config.yaml
d_shared_expert: 0
moe_layers: [0, 1, 2, 3, 4, 5, 6, 7, 8, 9]
balance_bias: false
lr_router: 0.000748
num_key_value_heads: 2
norm: "rmsnorm"
max_seq_len: 256
Below are experts of layer 6 (counted from 0) of a mixture-of-experts language model. Rows are named router (the router's row for the expert), up (a neuron's input weights, with its number), down (a neuron's output weights, with its number) and show model dimensions 0-255. Each number is 200 + 20 x the weight over its row's rms, rounded and kept within 0 to 999.
After each expert's rows: "raises" lists some tokens whose logits its average output raises strongly, later layers aside. This comes from a sample of Wikipedia text that the model never trained on.

# expert 6
router,218,186,212,164,223,200,160,211,200,174,191,190,230,218,197,202,228,194,220,238,230,210,214,187,226,210,204,188,217,208,195,196,193,234,217,205,196,221,172,174,230,199,192,224,206,183,242,202,151,206,211,225,200,160,167,201,220,223,178,182,199,155,186,170,219,198,195,195,191,244,177,192,198,190,196,197,221,211,201,210,252,223,199,193,232,200,217,233,179,211,204,193,176,202,224,195,221,196,188,209,209,206,196,218,191,201,162,223,203,203,219,172,188,202,202,199,184,209,177,183,158,218,202,232,201,177,224,240,194,174,230,224,194,233,181,212,217,213,189,193,230,197,179,202,191,188,215,212,189,167,171,180,192,203,200,190,168,200,205,154,191,213,186,186,199,183,157,171,208,251,209,180,206,191,218,198,173,201,214,166,230,225,217,233,195,183,184,212,207,224,214,195,208,212,174,204,188,208,169,152,239,171,189,198,217,190,199,252,218,215,216,207,205,183,197,234,206,201,186,184,181,251,189,197,201,203,217,198,208,198,197,210,188,166,196,216,235,170,202,196,184,198,195,206,194,197,227,212,215,206,161,205,181,214,202,177
up2,178,187,232,200,181,203,153,212,212,180,202,190,200,194,189,201,210,158,210,211,222,218,227,195,185,189,212,211,211,207,192,219,226,199,212,208,181,252,189,184,210,203,213,191,220,202,228,198,174,222,174,196,216,214,200,208,193,216,207,144,207,189,190,177,236,191,175,218,213,227,197,172,190,213,185,193,208,243,207,168,217,190,199,194,183,193,205,211,218,261,195,181,167,176,198,190,231,202,184,214,211,216,198,218,211,196,184,210,227,227,209,174,195,206,199,191,162,225,178,201,198,236,173,226,190,185,213,214,177,195,174,256,215,195,166,219,193,246,190,208,186,202,175,184,216,197,212,171,223,168,202,208,182,217,217,181,171,182,170,191,214,198,200,162,201,188,188,197,192,233,170,183,170,174,199,195,223,183,165,202,215,199,217,239,211,222,207,212,209,179,218,179,191,208,155,196,197,203,158,189,198,207,174,216,214,194,190,201,179,196,229,188,209,197,182,225,205,209,174,207,132,200,161,182,205,195,231,191,175,217,216,208,188,189,209,193,231,181,163,209,215,205,194,216,237,177,229,182,201,223,189,194,181,180,218,202
down2,182,152,214,202,228,215,217,212,213,184,217,227,217,175,235,197,177,158,187,190,213,217,156,187,201,196,226,198,222,204,181,198,192,172,194,202,200,195,188,217,215,152,209,202,224,202,206,214,206,178,148,204,201,206,207,229,174,188,232,256,254,217,205,195,199,224,189,207,179,176,198,163,211,220,162,157,206,214,189,189,161,216,214,193,212,202,186,181,205,247,163,181,180,234,195,244,203,200,196,174,215,202,194,169,214,194,201,220,225,217,192,197,234,197,192,173,172,194,184,198,228,202,226,223,233,227,211,219,210,194,188,249,211,207,195,185,192,229,210,202,202,218,167,187,228,204,188,194,197,212,214,200,206,228,181,218,220,178,191,191,202,183,243,251,168,202,182,217,207,187,188,195,189,210,178,218,178,197,206,212,234,193,223,228,204,176,177,236,201,194,181,186,184,210,170,210,190,203,197,178,219,181,233,207,199,169,184,201,202,184,211,198,221,234,189,187,189,180,211,189,199,191,184,212,203,207,230,208,202,205,205,205,176,199,212,193,205,187,167,230,219,170,238,195,209,207,175,201,212,204,190,191,182,156,189,208
raises: " and", " |", "-", " C", " in"

# expert 19
router,218,211,225,190,197,173,182,191,231,195,201,177,210,200,193,220,192,219,234,228,209,196,185,195,221,163,212,180,197,191,184,214,194,221,232,207,181,187,206,163,259,199,184,208,186,181,235,202,197,229,196,186,193,166,193,225,196,210,158,185,180,198,186,171,194,196,214,220,160,212,174,224,191,217,223,242,201,210,225,198,244,195,205,188,180,196,256,213,200,166,217,171,172,199,221,220,208,202,211,199,210,187,182,212,189,174,171,185,191,234,197,204,151,193,225,195,172,212,177,187,196,213,205,253,181,172,202,202,190,170,225,204,179,190,201,185,189,210,244,229,255,180,194,188,237,198,188,220,169,203,192,223,219,196,210,225,188,209,212,187,184,216,196,198,218,178,202,191,193,191,216,191,224,248,219,194,169,224,233,198,220,215,172,211,214,198,199,197,238,222,203,226,194,198,207,178,191,189,177,182,212,200,231,191,202,189,182,229,198,233,205,165,222,210,190,195,182,203,190,157,188,207,190,195,206,221,213,210,165,187,213,230,238,215,194,206,234,185,179,194,191,206,226,198,205,180,224,174,205,217,176,214,215,214,203,176
up5,191,217,213,187,201,187,221,210,209,209,200,212,201,218,230,227,215,214,221,223,207,219,188,211,193,198,215,201,201,219,185,180,230,219,199,191,234,205,195,155,186,194,203,193,237,219,201,219,177,230,219,216,200,217,158,166,215,246,164,169,173,211,209,215,208,185,205,190,162,191,212,204,197,234,183,212,221,199,263,194,195,196,189,209,167,176,232,195,214,206,174,213,211,214,220,203,190,185,188,197,163,182,173,226,221,198,193,200,175,192,200,204,219,221,230,215,172,172,241,213,214,196,188,169,222,183,216,183,195,213,162,230,178,216,207,187,224,238,180,208,195,183,179,203,183,194,205,230,201,183,207,227,161,214,244,212,195,152,198,222,186,204,192,212,213,198,190,210,190,198,200,192,193,219,201,212,180,204,217,197,185,225,181,187,220,184,217,202,179,218,205,192,221,224,174,225,205,198,215,201,199,203,194,219,162,238,203,223,185,223,185,174,181,155,198,190,227,192,137,200,196,188,197,203,251,222,178,205,206,230,221,196,235,188,199,231,236,172,195,203,183,202,199,179,182,186,219,207,234,180,213,176,211,219,237,192
down5,182,190,154,170,201,185,198,190,185,219,198,183,216,207,215,187,196,184,217,192,213,228,203,173,210,143,170,210,177,199,212,194,210,219,195,220,192,220,193,177,187,187,186,223,198,232,235,191,181,211,183,199,230,232,191,167,221,199,193,187,234,224,168,190,197,213,234,208,164,185,197,243,183,200,217,211,180,185,197,172,138,169,180,209,182,164,213,182,170,193,227,210,195,205,247,162,201,194,215,193,225,198,182,164,229,211,188,199,224,190,189,239,208,212,190,176,184,192,229,207,200,205,195,193,207,193,181,201,200,226,193,196,178,172,193,162,176,225,213,218,190,190,199,170,212,189,202,199,204,193,244,205,199,206,222,161,194,219,199,197,199,212,176,188,210,228,214,212,209,194,175,211,210,225,190,233,228,210,195,221,211,235,182,189,174,222,182,173,184,174,214,191,202,195,192,214,208,162,199,216,229,213,164,198,204,183,212,203,210,211,202,191,188,212,236,175,221,195,189,201,244,165,154,220,208,197,160,189,220,203,211,193,192,207,213,187,217,213,237,216,229,186,183,205,207,221,175,212,204,150,209,177,228,208,186,233
raises: " |", "a", "as", "is", "o", "p"

# expert 31
router,207,200,222,225,220,181,186,227,199,177,198,179,216,210,185,198,204,196,221,204,209,183,209,176,232,220,212,208,171,198,153,203,213,227,231,168,185,210,186,210,208,195,193,198,230,206,210,180,164,226,193,185,214,185,182,213,215,212,187,197,210,181,214,172,215,215,175,210,171,203,194,185,217,193,225,218,207,195,213,228,255,179,228,213,219,210,218,201,163,214,223,193,163,175,216,192,197,219,192,157,201,180,192,240,222,184,213,226,190,234,201,165,175,191,227,185,196,212,143,186,183,198,160,199,197,196,222,212,213,161,194,197,205,176,218,208,217,216,205,224,226,185,176,184,168,177,242,212,164,168,198,201,187,209,218,211,212,199,216,195,215,208,219,194,195,169,186,173,192,209,227,176,235,204,208,184,189,190,219,195,225,206,225,221,203,172,229,187,204,231,228,186,182,192,212,205,206,231,177,190,220,188,176,194,218,194,213,227,185,212,242,180,188,198,187,225,233,236,210,150,164,242,190,186,235,240,230,192,177,182,201,219,207,192,191,192,211,178,180,212,190,201,213,188,190,205,210,198,218,243,179,188,184,213,189,212
up2,174,193,214,226,204,199,164,251,208,206,195,199,260,221,218,207,219,205,201,187,203,178,177,164,192,204,176,194,222,199,174,181,224,247,214,201,159,201,200,199,180,204,195,197,171,200,189,184,175,228,197,193,197,199,217,220,219,237,193,164,177,206,186,221,204,214,192,180,247,194,165,210,205,178,199,210,216,199,197,178,227,169,201,216,202,204,202,190,199,210,180,210,185,170,225,212,204,200,201,211,185,188,204,201,156,212,217,182,185,231,207,164,195,244,208,200,180,193,189,228,177,212,186,179,231,200,197,222,197,216,182,181,207,183,190,195,178,213,192,229,244,236,197,192,194,181,219,194,161,191,205,161,206,197,235,203,206,211,166,209,212,188,218,199,190,195,191,205,160,230,173,193,183,213,210,191,200,199,187,195,230,209,171,205,226,184,179,202,201,192,236,175,177,216,230,165,179,236,180,193,232,218,176,197,214,185,174,214,166,206,177,206,214,189,179,156,178,229,237,198,181,197,212,209,155,266,192,202,192,200,167,205,215,194,214,212,219,215,184,177,191,229,210,187,197,189,186,189,198,231,197,177,174,195,198,185
down2,186,213,233,229,176,213,211,208,179,196,200,210,210,241,208,178,227,228,196,176,206,204,204,184,208,192,193,190,181,223,194,163,227,214,223,174,214,213,196,178,210,155,216,195,233,221,227,197,233,209,202,213,248,200,175,217,241,218,190,230,201,208,198,195,180,196,211,191,210,196,213,196,174,185,135,231,183,199,203,185,216,169,212,202,205,182,179,201,217,197,188,194,200,206,203,218,190,245,202,177,218,214,235,185,179,217,195,196,206,165,203,221,202,237,218,173,211,195,182,170,197,192,203,189,196,180,219,232,213,198,224,195,209,182,191,231,232,208,235,196,208,222,204,179,192,176,203,154,195,205,208,187,207,200,196,197,191,158,206,175,199,226,186,168,178,195,178,182,188,219,194,225,198,235,212,198,191,205,151,202,195,225,175,207,168,193,210,206,184,236,218,201,222,208,190,219,208,205,193,198,210,228,159,133,215,212,234,190,182,217,188,200,218,203,213,183,194,201,174,215,198,196,194,148,175,216,201,189,222,231,164,184,215,194,210,213,207,213,186,224,200,221,211,214,217,204,150,242,195,187,232,176,196,185,219,178
raises: " and", "a", ",", "ed", "i", "an"

# expert 8
router,180,202,211,219,224,194,163,204,184,176,217,180,229,205,192,201,235,201,235,203,212,225,217,182,202,189,173,179,212,211,213,176,208,193,226,160,203,172,199,197,241,181,189,196,213,197,192,177,154,194,198,219,202,159,164,188,235,207,206,189,197,200,220,191,232,220,190,210,205,208,197,224,206,181,199,213,195,194,211,197,253,200,216,194,228,179,188,237,211,179,232,157,158,184,219,206,222,194,218,221,195,196,211,216,211,194,184,224,194,225,193,172,167,189,227,216,180,230,184,201,190,218,189,226,192,192,218,257,205,170,238,206,204,191,196,165,190,205,207,223,247,203,159,212,196,164,199,205,200,203,216,216,183,196,227,209,198,208,205,161,176,207,212,164,218,174,186,203,180,201,194,200,210,217,234,216,198,176,231,175,188,199,216,196,181,177,232,239,210,208,223,199,170,195,204,200,207,225,204,179,197,161,199,193,200,176,183,246,207,212,250,189,205,212,197,237,230,217,172,172,192,224,186,187,192,200,214,193,204,197,179,213,207,190,198,256,204,202,183,230,214,205,229,185,192,215,215,185,204,201,194,190,234,226,210,205
up1,215,200,237,210,198,188,177,230,182,163,205,196,195,251,218,201,196,205,194,189,207,181,164,178,243,204,203,235,180,208,189,248,228,231,188,175,196,218,217,225,206,199,217,204,215,192,199,226,199,195,226,187,213,173,195,181,200,183,162,225,178,214,200,199,195,215,192,210,206,200,215,182,204,174,187,183,159,185,194,221,204,248,251,172,142,181,211,196,229,223,227,173,202,207,221,208,201,188,199,217,217,228,188,207,191,185,169,205,223,252,223,231,228,186,175,177,200,193,201,183,192,204,179,217,201,193,172,186,223,203,192,170,202,210,212,208,212,197,185,177,216,196,203,197,176,197,185,198,203,197,195,183,196,174,213,196,180,217,164,196,189,199,225,182,244,229,211,222,211,180,168,212,194,188,228,189,234,216,203,187,179,189,198,205,233,181,222,236,223,218,250,207,197,197,205,198,192,219,186,193,227,217,192,189,203,209,188,235,196,212,198,196,178,218,210,164,180,171,181,201,200,216,192,211,207,185,203,171,151,207,213,216,186,186,216,185,214,225,185,222,183,231,219,215,240,241,206,203,203,174,199,199,231,211,219,158
down1,189,182,194,220,216,188,166,180,207,176,182,180,234,215,175,181,238,197,195,179,178,220,211,198,201,182,218,209,192,199,169,214,215,209,230,199,180,240,201,172,153,202,199,207,207,217,205,199,167,225,212,234,201,178,155,197,175,186,173,166,182,162,175,189,205,239,204,206,195,187,203,188,180,221,208,188,212,196,193,205,94,189,190,209,210,209,179,208,173,204,175,184,216,217,205,216,198,192,202,207,211,229,172,199,204,221,202,224,189,186,205,170,198,194,198,173,184,203,197,196,204,198,212,192,188,167,204,181,191,201,210,222,220,201,203,228,199,197,217,177,196,189,190,186,200,186,209,214,212,216,211,210,185,219,223,217,179,193,217,203,161,182,214,195,201,212,221,203,192,197,216,179,205,225,218,242,204,206,262,179,226,231,221,248,202,188,205,197,195,186,264,204,195,197,206,218,175,196,183,187,196,178,198,183,190,225,191,211,182,209,219,182,223,196,168,209,203,225,181,207,195,214,202,231,209,154,221,249,196,206,186,202,230,188,197,193,215,186,181,225,209,221,221,189,216,197,204,182,188,184,179,224,220,187,206,144
raises: " |", "al", " and", " for", " in", "an"

# expert 25
router,201,214,208,201,239,172,152,210,202,178,179,203,230,229,161,203,218,176,217,203,222,176,190,184,247,181,197,185,206,218,165,183,188,237,248,205,224,185,225,197,238,184,185,190,216,197,203,179,189,192,193,203,178,166,190,195,193,193,175,188,224,188,225,196,210,196,190,205,195,208,184,187,204,192,202,211,207,202,231,223,238,198,214,171,216,175,243,237,226,195,239,166,197,187,195,213,208,209,211,210,217,173,183,212,218,167,175,224,186,206,203,154,190,206,193,191,178,208,188,196,204,223,207,221,212,198,202,233,199,201,227,209,165,217,210,194,199,187,228,206,228,179,169,217,220,158,185,220,188,210,172,196,236,222,207,209,197,223,194,191,171,215,195,184,240,173,186,181,192,190,217,196,234,236,207,200,201,177,245,170,202,190,210,176,214,195,233,197,217,225,221,192,183,173,229,207,179,223,221,173,207,224,233,187,175,214,200,212,179,229,233,194,203,197,195,213,209,239,200,167,204,232,195,195,218,197,194,233,191,209,190,213,238,180,179,196,219,208,176,200,209,199,231,185,219,199,226,170,199,199,169,204,225,183,217,177
up2,215,187,199,169,218,208,215,218,208,214,162,181,184,205,181,223,193,221,217,210,228,213,183,182,215,178,195,228,178,202,195,201,210,175,228,234,200,194,195,202,196,193,195,193,185,202,200,239,211,202,164,215,178,197,171,178,180,171,202,207,152,174,200,218,256,171,198,161,216,240,207,188,205,206,195,217,211,176,209,182,196,180,227,212,194,190,213,223,186,221,195,201,205,194,206,171,199,204,202,199,171,200,224,217,206,176,152,197,200,189,178,189,188,248,213,224,169,196,226,192,216,181,165,251,190,207,205,235,204,188,248,200,181,187,201,227,190,232,187,202,198,193,157,193,221,193,184,220,194,209,210,225,213,180,209,198,208,205,197,222,228,182,182,153,227,181,203,238,222,211,183,180,190,221,194,161,219,207,213,181,206,207,211,202,229,208,245,201,178,193,197,191,170,185,187,222,188,194,210,194,238,208,231,207,187,206,210,177,186,190,228,223,195,144,188,190,250,217,178,210,210,217,206,209,212,179,194,202,204,210,183,196,226,207,194,229,213,228,189,178,214,183,246,180,163,226,216,192,192,191,159,194,188,198,179,212
down2,193,173,186,183,203,224,193,208,243,161,258,208,203,197,191,241,205,202,186,190,194,218,201,200,176,203,233,235,160,189,201,189,205,196,205,216,208,225,195,209,172,182,186,194,195,221,213,236,207,186,180,191,194,193,145,209,213,174,223,191,202,206,195,205,206,194,185,235,217,223,198,214,211,198,170,207,233,234,208,183,182,190,191,158,212,200,229,195,227,234,232,211,221,180,212,195,205,202,210,204,156,195,215,187,209,183,189,176,201,227,166,202,211,261,212,183,198,181,177,204,209,202,236,133,203,198,194,185,187,215,183,193,185,206,214,183,153,198,186,192,211,193,202,214,203,179,200,174,203,152,190,194,206,209,183,145,199,200,171,193,226,222,168,209,205,204,201,248,197,201,227,240,176,205,177,174,172,210,179,186,180,196,216,198,177,229,189,203,208,205,255,163,209,216,185,221,168,217,193,187,185,194,188,199,203,201,206,194,209,204,197,201,208,192,202,205,197,202,186,215,215,191,208,203,217,152,182,181,156,204,195,218,201,194,228,201,243,185,201,226,206,207,196,205,237,186,218,200,198,199,175,177,222,213,193,190
raises: " and", " of", " in", ";", " to", " on"

# expert 2
router,197,249,208,183,229,192,188,194,184,161,201,196,227,227,216,208,200,201,233,230,220,199,196,179,202,191,217,205,230,199,210,186,185,210,222,211,185,192,180,174,207,198,193,192,195,192,223,166,198,193,198,194,200,166,165,214,226,208,178,168,194,202,201,202,200,233,197,219,183,226,188,191,226,202,229,204,220,207,222,233,238,201,224,185,216,193,193,206,207,178,217,172,157,174,211,206,226,204,199,204,184,215,191,217,232,181,179,217,196,207,188,192,187,207,209,234,204,223,173,194,179,206,167,213,212,219,236,206,189,174,202,209,190,209,198,230,219,196,193,207,234,169,189,183,186,196,185,231,219,191,207,218,190,199,239,177,197,209,186,170,209,222,213,153,217,191,188,178,185,218,189,142,241,201,244,201,197,180,218,192,197,198,234,232,191,192,197,229,199,218,221,183,196,177,200,221,229,223,192,193,236,190,191,216,215,165,193,250,196,228,231,188,197,168,221,211,230,210,193,177,192,206,178,210,193,243,217,178,193,213,220,249,200,191,181,220,227,170,183,218,203,213,199,198,157,205,235,180,223,212,183,217,189,241,190,168
up2,184,212,196,206,204,196,177,213,210,186,193,217,207,206,196,207,199,202,222,213,202,191,246,199,196,211,233,179,177,200,212,166,194,165,190,182,221,224,207,222,204,219,214,166,202,181,216,207,203,196,213,186,198,206,204,207,244,192,205,203,202,200,211,224,223,203,209,180,169,211,196,204,211,206,181,208,205,185,208,223,203,181,171,181,203,226,212,228,207,166,196,181,196,217,217,222,201,202,207,178,182,231,159,213,200,167,183,181,210,180,173,184,168,197,214,180,204,192,165,161,189,214,182,175,240,199,192,174,205,207,200,247,186,222,206,226,200,194,189,228,202,200,216,195,199,195,199,230,211,193,176,253,243,159,192,205,189,196,193,212,238,172,188,187,208,216,170,194,218,237,205,183,201,224,222,206,199,202,254,186,200,184,223,240,203,151,229,188,185,198,199,189,201,171,220,167,216,254,207,207,198,206,202,224,194,195,186,208,192,209,236,201,196,208,221,180,181,197,180,175,198,226,169,213,169,174,226,220,203,226,194,225,191,160,205,184,217,209,221,264,182,252,232,179,158,188,176,204,197,216,190,206,187,223,196,210
down2,132,173,234,206,180,223,175,211,216,205,185,206,222,188,193,198,174,208,177,174,209,233,194,217,193,224,249,183,218,202,216,142,177,227,175,187,217,229,195,202,181,191,205,160,199,208,216,194,193,173,211,191,217,207,192,193,234,198,208,209,221,169,201,189,190,221,219,191,173,210,234,218,222,185,162,172,197,191,207,200,184,203,185,210,196,206,187,187,215,204,201,191,184,202,195,200,213,228,162,181,175,220,203,197,170,176,221,203,196,156,131,197,160,197,180,206,228,221,205,197,183,188,186,167,211,183,200,175,203,197,189,218,191,216,194,213,207,167,182,195,213,204,197,187,189,209,173,201,185,209,199,212,205,169,194,184,190,229,167,207,225,215,193,202,221,221,188,178,226,189,192,195,178,199,224,235,172,191,194,197,164,217,228,244,154,231,190,169,173,188,215,196,187,195,216,216,224,219,189,181,210,209,189,183,217,192,166,171,224,205,216,202,172,233,192,187,219,197,195,244,220,210,217,217,190,223,209,204,190,227,205,204,207,161,194,216,161,216,199,223,198,240,238,184,211,203,205,212,196,218,200,195,183,176,197,212
raises: " and", " |", " in"

# expert 20
router,203,205,199,190,218,181,184,190,190,167,205,187,221,224,207,194,200,205,236,212,252,215,186,181,220,209,194,204,231,179,197,174,202,232,241,236,208,183,208,177,237,210,185,216,197,192,222,197,196,186,192,181,223,151,189,229,228,215,173,196,193,170,225,234,187,182,183,225,219,229,140,170,210,216,206,198,220,202,209,236,236,218,217,183,202,175,232,213,182,182,232,189,169,177,228,174,215,170,216,184,205,191,195,228,202,205,202,214,209,235,208,179,196,201,218,188,154,211,208,175,166,230,192,188,224,167,211,227,206,183,181,215,225,212,199,195,199,203,186,207,212,190,190,218,175,190,209,191,195,157,215,187,205,197,202,211,185,225,171,178,197,230,228,152,222,200,206,206,185,210,198,191,231,207,222,212,172,182,210,178,190,201,218,222,217,184,210,214,206,218,216,187,190,217,198,183,204,231,198,181,225,193,195,184,193,180,180,228,205,238,209,168,179,193,199,232,206,195,203,169,177,205,165,190,178,207,227,184,185,186,190,257,218,172,148,198,207,189,194,203,220,208,192,201,182,219,221,185,202,196,163,206,209,208,215,186
up2,179,188,221,193,212,180,210,184,174,215,208,195,226,195,186,201,237,200,190,199,196,202,229,185,180,166,213,165,192,158,201,199,169,210,206,212,198,201,191,181,185,200,193,220,211,189,170,184,198,197,190,228,224,194,164,210,185,225,217,171,200,210,200,192,189,203,198,217,210,189,196,247,229,238,232,230,208,198,200,185,213,191,234,200,181,203,215,190,185,201,176,176,188,216,217,204,181,173,195,200,215,184,130,200,200,172,169,224,162,248,199,180,214,223,204,193,209,207,178,194,163,235,218,229,252,240,210,185,201,210,191,214,219,208,176,207,225,212,195,194,195,188,223,210,195,209,214,214,190,170,238,230,209,220,216,229,208,183,189,185,225,261,198,199,196,182,205,184,149,187,211,172,202,215,209,200,210,187,233,179,187,210,191,210,205,176,196,212,224,196,195,168,224,184,174,185,199,201,147,193,188,210,217,193,214,210,189,208,213,206,242,202,202,208,221,217,195,222,228,183,206,196,202,172,217,219,184,179,157,199,226,181,194,214,204,181,239,201,197,226,155,231,193,179,202,200,214,213,176,201,211,247,204,211,195,212
down2,236,184,197,229,223,185,230,217,186,180,202,198,228,193,216,201,198,169,216,194,220,174,214,169,213,211,176,194,169,200,188,220,193,215,214,172,214,200,225,184,187,201,198,220,221,183,189,195,201,206,221,174,196,181,178,198,209,209,206,223,196,169,215,200,180,207,175,189,216,165,162,235,182,204,214,144,244,237,185,219,177,207,190,194,175,216,188,201,198,194,189,200,216,181,222,202,202,183,198,178,204,202,209,168,219,215,206,220,198,198,200,205,207,209,216,136,180,234,182,214,177,185,181,183,222,168,178,173,217,233,239,181,172,209,211,198,217,202,171,172,187,204,210,173,201,192,197,182,189,195,218,217,174,180,201,168,196,210,199,167,221,204,161,192,218,162,154,197,200,208,207,182,184,236,191,211,180,174,199,210,238,178,191,208,203,218,202,209,187,186,187,159,195,212,240,207,207,199,189,193,202,165,195,183,214,223,209,203,252,186,161,204,211,210,210,206,200,226,199,157,210,207,182,225,197,185,217,154,204,176,192,188,219,192,195,160,195,221,191,169,207,175,191,212,215,229,183,210,203,227,227,237,197,160,223,219
raises: ",", ";", " and", "-", " in", " ("

# expert 17
router,238,184,218,216,207,139,165,205,196,196,200,199,218,208,217,192,207,175,244,244,190,219,206,199,196,180,198,184,186,184,176,191,218,206,229,248,164,194,224,190,240,206,207,244,218,178,204,207,187,188,202,235,220,184,190,236,214,234,192,202,176,186,219,178,202,202,213,222,174,204,185,158,227,204,206,210,211,204,197,231,253,194,209,181,208,176,214,200,176,195,224,183,179,195,209,165,230,220,177,176,183,201,175,220,181,191,171,192,210,252,181,197,193,214,217,229,179,224,214,191,169,217,199,215,216,171,211,215,191,201,224,227,224,216,204,194,196,208,196,230,245,207,193,206,200,201,205,202,184,169,201,229,187,217,217,227,177,211,208,188,200,214,244,190,209,177,202,196,200,222,197,206,219,231,244,207,187,194,217,184,212,214,194,208,194,187,197,212,205,208,195,221,169,235,180,199,169,204,198,174,217,197,219,182,223,188,165,224,177,220,219,192,204,177,233,234,203,205,212,167,180,229,189,188,208,201,203,210,159,181,198,243,194,209,158,219,220,186,194,190,196,215,221,198,196,171,221,183,210,206,195,209,231,228,209,199
up6,212,190,191,198,198,176,208,212,205,169,215,216,203,236,234,198,225,181,217,219,194,201,230,212,163,199,237,204,191,204,187,177,214,203,207,207,176,187,208,221,195,187,181,163,217,212,190,235,222,212,197,198,181,212,173,213,176,199,170,200,194,180,234,188,187,169,193,211,207,221,189,148,241,210,201,216,238,204,194,227,201,183,199,184,186,200,230,211,195,223,200,198,210,211,231,170,190,199,201,181,200,218,222,198,182,180,206,231,185,219,175,187,171,201,218,148,198,188,175,207,156,249,191,184,223,225,211,209,193,173,201,197,188,184,185,196,235,218,195,228,196,188,181,233,194,205,246,231,146,186,194,194,164,195,196,199,184,192,194,200,201,201,212,175,215,183,149,189,191,200,200,208,195,205,218,212,162,213,213,167,220,227,186,201,221,183,206,172,198,238,191,134,210,205,216,174,201,226,190,204,190,195,180,207,217,261,214,195,191,220,208,190,189,211,193,212,211,205,243,194,199,211,213,193,218,226,177,197,165,222,189,209,226,182,174,217,194,201,201,188,188,159,212,210,163,193,211,237,206,217,199,189,192,183,229,206
down6,231,218,182,204,201,184,212,214,173,258,193,182,185,207,190,180,218,242,173,194,210,214,202,204,166,239,171,218,205,173,200,189,280,194,168,162,233,182,193,209,191,214,200,224,183,210,208,234,178,177,201,214,191,179,189,202,213,182,218,224,166,179,225,187,183,189,192,177,232,192,189,193,217,200,193,207,206,186,206,207,161,221,161,171,191,200,238,196,171,236,185,186,206,196,245,196,209,203,178,181,241,228,190,196,192,184,204,179,212,227,212,181,204,148,189,206,169,194,239,211,178,226,236,198,241,199,195,189,226,193,217,224,210,207,202,167,176,201,197,184,193,206,195,209,204,223,227,205,199,236,207,186,201,177,200,176,211,194,202,181,222,193,233,212,226,208,166,210,202,200,189,190,164,202,185,188,247,206,171,221,187,184,218,214,198,211,200,191,188,200,222,191,196,181,194,212,212,164,198,202,201,191,211,215,191,219,217,184,187,212,195,193,199,181,200,176,219,221,204,237,185,214,183,172,218,187,215,171,234,214,220,219,196,195,191,208,212,199,202,192,190,190,169,220,168,180,220,149,182,179,182,212,203,183,220,206
raises: "i", "it", "el", " |", "."

# expert 21
router,211,211,183,201,229,164,186,217,189,206,199,211,198,187,215,173,206,201,243,213,217,172,184,199,227,186,225,194,177,215,180,183,215,207,223,176,188,212,228,188,229,190,191,229,232,213,216,214,192,201,187,196,197,187,170,230,191,183,176,197,197,167,183,195,211,182,191,193,173,212,171,179,208,195,241,191,196,202,190,213,263,216,213,209,184,166,230,206,198,222,220,163,213,201,215,204,214,202,210,193,226,184,182,236,215,185,182,217,215,182,207,197,193,209,174,198,182,207,181,156,189,222,180,231,229,195,194,181,220,168,187,206,221,213,218,176,188,223,247,225,255,197,167,209,209,169,208,204,190,186,151,193,220,223,210,231,159,197,194,201,198,229,233,191,207,172,205,189,192,190,200,180,204,207,202,193,172,174,237,199,215,219,171,188,211,211,188,197,238,222,217,173,196,173,186,207,202,203,210,134,212,204,218,232,213,193,176,206,176,213,219,194,223,205,221,227,214,202,200,165,172,208,182,170,192,209,226,223,190,209,227,210,243,215,181,203,193,199,212,254,178,217,229,194,217,191,208,194,204,216,196,206,205,222,218,186
up2,236,225,226,221,218,163,185,207,189,213,159,176,191,247,226,222,206,179,201,233,227,222,194,211,187,190,206,210,201,206,191,188,167,228,191,220,202,177,225,207,232,236,173,236,208,216,212,211,162,243,201,214,216,219,211,207,194,196,212,199,176,193,210,216,205,207,169,217,162,215,212,208,178,181,186,170,225,232,174,170,208,189,239,228,192,230,230,194,196,199,200,192,213,188,220,208,191,182,218,178,178,181,181,209,200,205,191,181,210,200,228,208,231,196,174,215,194,231,190,216,182,201,211,201,210,227,204,179,183,213,229,196,170,161,200,190,186,215,193,214,230,194,206,221,201,186,223,221,173,218,229,226,193,183,202,162,226,205,175,234,211,211,172,207,186,194,203,219,182,197,166,219,200,227,203,179,202,204,242,210,231,180,174,195,203,216,181,224,209,215,222,237,166,241,175,189,197,198,209,208,209,201,212,198,195,185,165,186,170,243,204,204,190,202,216,149,224,198,187,193,234,236,183,206,190,206,189,201,199,185,174,208,184,228,200,221,203,220,195,198,201,257,213,178,194,185,207,221,176,219,194,168,213,197,201,179
down2,213,236,186,210,214,209,200,206,175,182,206,213,164,247,191,209,155,159,209,194,227,182,187,204,181,183,209,189,232,202,231,201,169,225,186,215,218,210,204,206,223,210,197,198,184,204,223,162,224,187,207,205,207,178,194,176,214,219,192,190,200,181,194,223,212,216,216,210,182,216,165,162,189,210,206,209,237,216,218,198,180,187,209,215,193,191,228,186,193,181,218,234,210,182,202,208,200,192,205,206,217,186,201,195,217,218,194,209,159,239,214,234,192,179,210,205,203,219,206,183,219,222,199,201,171,193,190,191,198,198,142,193,205,220,195,215,191,193,181,196,186,169,216,193,228,267,206,223,214,195,183,218,221,201,191,193,200,194,202,239,193,215,225,174,219,220,179,203,227,209,166,245,190,197,215,214,207,193,191,190,261,168,221,210,196,182,157,200,223,181,184,188,182,183,195,169,191,178,175,202,184,225,218,220,219,198,215,184,218,223,189,214,196,205,171,169,185,193,234,187,212,239,194,196,200,208,187,234,163,233,205,191,190,202,144,221,206,180,178,201,216,178,208,208,185,176,184,221,190,189,206,200,215,137,203,225
raises: "a", " and", "o", " |", "u", "-"